Weights of a small mixture-of-experts language model, trained from scratch on English Wikipedia.
Size: 19 layers, width 320, 55.6M parameters.
Experts: 32 experts in each of 19 layers, 8 picks a token, a softmax router.
Training: a variant of SOAP for the experts, 5448 steps.
Below are experts of layer 8 (counted from 0) of a mixture-of-experts language model. Rows are named router (the router's row for the expert) and show model dimensions 256-319. Each number is 128 + 32 x the weight over its row's rms, rounded and kept within 0 to 255.
After each expert's rows: "mostly gets" lists some tokens that are sent to it at least half of the time; "comes before" lists some tokens at least twice as common just after its tokens as in all text. This comes from a sample of Wikipedia text that the model never trained on. Tokens count by the router's weight.

# expert 23
router [ 44 126 126 124 151 160 122 109  93 132 155 168 124 123 102 119 104 129 139  50  89 158 124 177 130 125 180  90 143 149 131 202 101 126 116  93 151 102 129 146 110 122 126 149 119 167 131 133  74 144 161 159 108 102 113 113 161 146 150  86 193 139 195 171]
mostly gets: " |", "|", "==", ";", "\n", "==="
comes before: "\n", " ", " 0", "-", " 1", " 2"

# expert 18
router [115 114 139 157 146  93  94 105 104 118 104  96 106 144 141 136  78  84 122 152 136 199 214 150 145 155 131 173 167 132  95 157  73 119 134  98 149 161 148 110 115 169 137  89  93 116 109 113 122 175 117 108 114 103 151  61 139 119 114 174 120 124  72 160]
mostly gets: " Team", " against", " US", " %", " Australia", " Party"
comes before: " |", ";", " (", ")", " /", "'"

# expert 6
router [129 164 174 111 104 139 145 154 168 119 142 114  87 126 101 197  95 105 121 129  98 102  87 152 121 141  59 126 139 102  85  95 114 135 162 187  98 127  62  98 114 169 122 117 148 154  94 139 166 113 103 130 157 125 110 122 144  89 144  99 120 160  98 121]
mostly gets: " for", " his", " their", " her", " after", " its"
comes before: " the", "==", " a", " his", " ==", " to"

# expert 0
router [118 144 166 106 158 137 125 104 120 130 119 132 108 106 173 139  77 133 224  27 110 112 145 162  99 118 192  82 169  99 105 136 135  48 190 145 134  62 118 140 111 142 121 156 154 195 114 111 146 142 110 149 104 118 134 154 137 101 166 103 140 108 146  90]
mostly gets: "|", "\n", " has", "==", "===", " had"
comes before: "|", "\n", "-", "---|---|---|---|", "|---|---|", "|---|"

# expert 24
router [154 134 108 145 103 160 123 141 174 138 110 147 121 181  89 123 135 151 114 119 155 114 128 127 153 167 133 115 141 107 168 158 141 144 138  94 156  72 155  73  96 119 176  98 117 132 134 120 110 107 115 130  84  68  82 150 171 133 103 131 136 134 171 116]
mostly gets: " in", "In", " In", " during", " place", " On"
comes before: " the", " in", " a", " on", " New", " his"

# expert 7
router [116 113  58 103 115 172 153 141 116 106 152 127 177  83 150 120 149 128 103  92 173 104 122  94 158 110  97 148 155 136 223 152  88 151 130  76 176 114 117 107 103 168  70 118  71 183  77  82 119 138 142 141 135 104  90 118 120 115 101 111 141 136 141 120]
mostly gets: "\n", "==", " which", ").", " ==", "===="
comes before: "\n", "==", " The", "The", "===", " In"

# expert 28
router [ 90 133 101  59 135  86 131 118 132 108  91 151 159  85 142 143 156  79 122 127 146  70 136 132  92  99 132 159  78 134  84 103 139  75  98 190 125 110 166 162 154 100  96 107 151 102 135 117 103  77 168  84 153 165 176 154  73 174 122 124 120 102 103 126]
mostly gets: " List", " number", " re", " high", " new", " show"
comes before: "ing", "s", "ed", " of", " to", "er"

# expert 15
router [139 136 117 171 143 129 108 156 140 162 158 109  80 153 163 128 148 164 126 182 111 137 138 128 124  72 106  89  89 249 189 227  96  89 145 134 115 150 142 146 147 107 164 129 184 103 175 104 174 166 145  92  91  85 143 132 123 106 107 104  77 129 111 181]
mostly gets: " this", "|---|---|", "|---|", " This", " kg", "|---|---|---|"
comes before: ":", " |", " by", " a", " (", " an"

# expert 8
router [211 127 115 110 118 155 114 162 154 112  96 118  73 145 129 128  94  80  98  93 116 162 134  73 117  63  97  85 117 149 146 168  82 101 145  75 169 116 119 118 101 129 177 150 128 136 115  83 109 165  94 115 135 167 156 166  87  83  90 109 170 125 154 172]
mostly gets: ")", "),", " which", " who", ").", " when"
comes before: " |", ")", "\n", " is", " (", " ="

# expert 31
router [ 83 149 143 132 122 143 136 102 130 118 129 167 109 161 122  78  97 155 136 191 140  83  49 158 115 113 128  87 129 120  71 107 120 148 185 168 154 149 115 129 134 102 177 148  95 142 211 158 120  76 145  98 128 136  93  81 158 107 143  59  79 101  91 135]
mostly gets: " a", " as", " with", " an", " for", " one"
comes before: " the", " a", " well", " an", " new", " \""

# expert 17
router [168 111 126 177 105 202 167 121  94 158 107 123 140 106 103 122 154 156  92 168 115 148 116 147 114 102 106 136  78 187 134 134 130 183 110 111 149 197 121 202 176 127 130 114 142 134  87  94 128 135 161  91 106 172 156  75 115 148 106 122 118 187  78 155]
mostly gets: " 0", " 16", " 6", " 4", " 5", " 17"
comes before: " |", ";", " m", ")", " km", "/"

# expert 10
router [140 131 120 118 135 149 137 143 170 151 123 172 167 165 172 147 135 181  94 172  85 177 142 102 129 206 108 105 109 116  91 145 169 106  80 128 104 100 132 167 116 124 198 114  98 133 175 133 105 100 183 123  92  43  66 125 108 171 157  97 150 101 116 107]
mostly gets: " University", " School", " Cup", " League", " Party", " him"
comes before: " of", ":", " in", " for", " by", " as"

# expert 26
router [122 156 152 180 105 173 157 124 125 121  75 175 132 143  85  86 164  88  66 182 163 129 115 157 154 112  83 118 114 129 150 133  73 145  80  64 157 118 151 145 132 121 144  90 180 130 106  90 124 135 111  82 142 129 125 133 118 122 131 140  98 130 156 154]
mostly gets: " 1", " 2", " 3", " 6", " 8", " 0"
comes before: " |", ",", "–19", ":", ";", ")"

# expert 20
router [133 115 151 135  65  97 146  88 113 138 110 142 162 131 178 121 200 169 131 175 150 176 106 160 109 152  64  94  74 139 172 116  92 170 132 121 136 108 171 182 148 104 122 136  93 113 142 104 144  93 179 149  84 136  96 115 133 186 107  56 113 192 141 167]
mostly gets: " 3", " 9", " 1", " 16", " 0", " 17"
comes before: " |", ":", "th", " /", ";", " August"

# expert 14
router [176 134 119 114 109 125 179 181 143  89  95 157 222 114 193 175 124  80 121  83 148 147 160 151  88 158 167 122 168 148 133  87 154  78 137  75 168 106 137 128 115  89 121 114  92 129 178  96 161 146 154 133 140 111  83 108  90 191 117 110 188 115 115  95]
mostly gets: " game", " city", " player", " there", " album", " government"
comes before: ",", " of", ".", " was", "s", " in"

# expert 22
router [181 166  95 126 102  97 129 174 158 197  67 131 159 162 151 202 107 122 155 115  49 142 176  86 132 144 138 164 127 108 152  84 186  71  69  91 146 104 130 177 119  75  86 142  98 107 150 137 152 180  78 119 125 103 144 133 123 166 115 157 161 159  95 123]
mostly gets: " School", " people", " work", " County", " life", " player"
comes before: ",", ".", " and", " in", " of", " ("

# expert 30
router [131 131 115 144 124 110 114 149 149 122 141 139 101 115 126 131  78 126 197 137 171 124 118 157 147 166 147 124 137 105  92 141 136 128 122  92 109 149  74 208  93  93 129 178 148 142  94 169 102 106 100 133 161  71 134 112 216  91 129 144 167 118 171 130]
mostly gets: " was", " has", " is", " are", " were", " had"
comes before: " a", " and", " the", " which", " not", " but"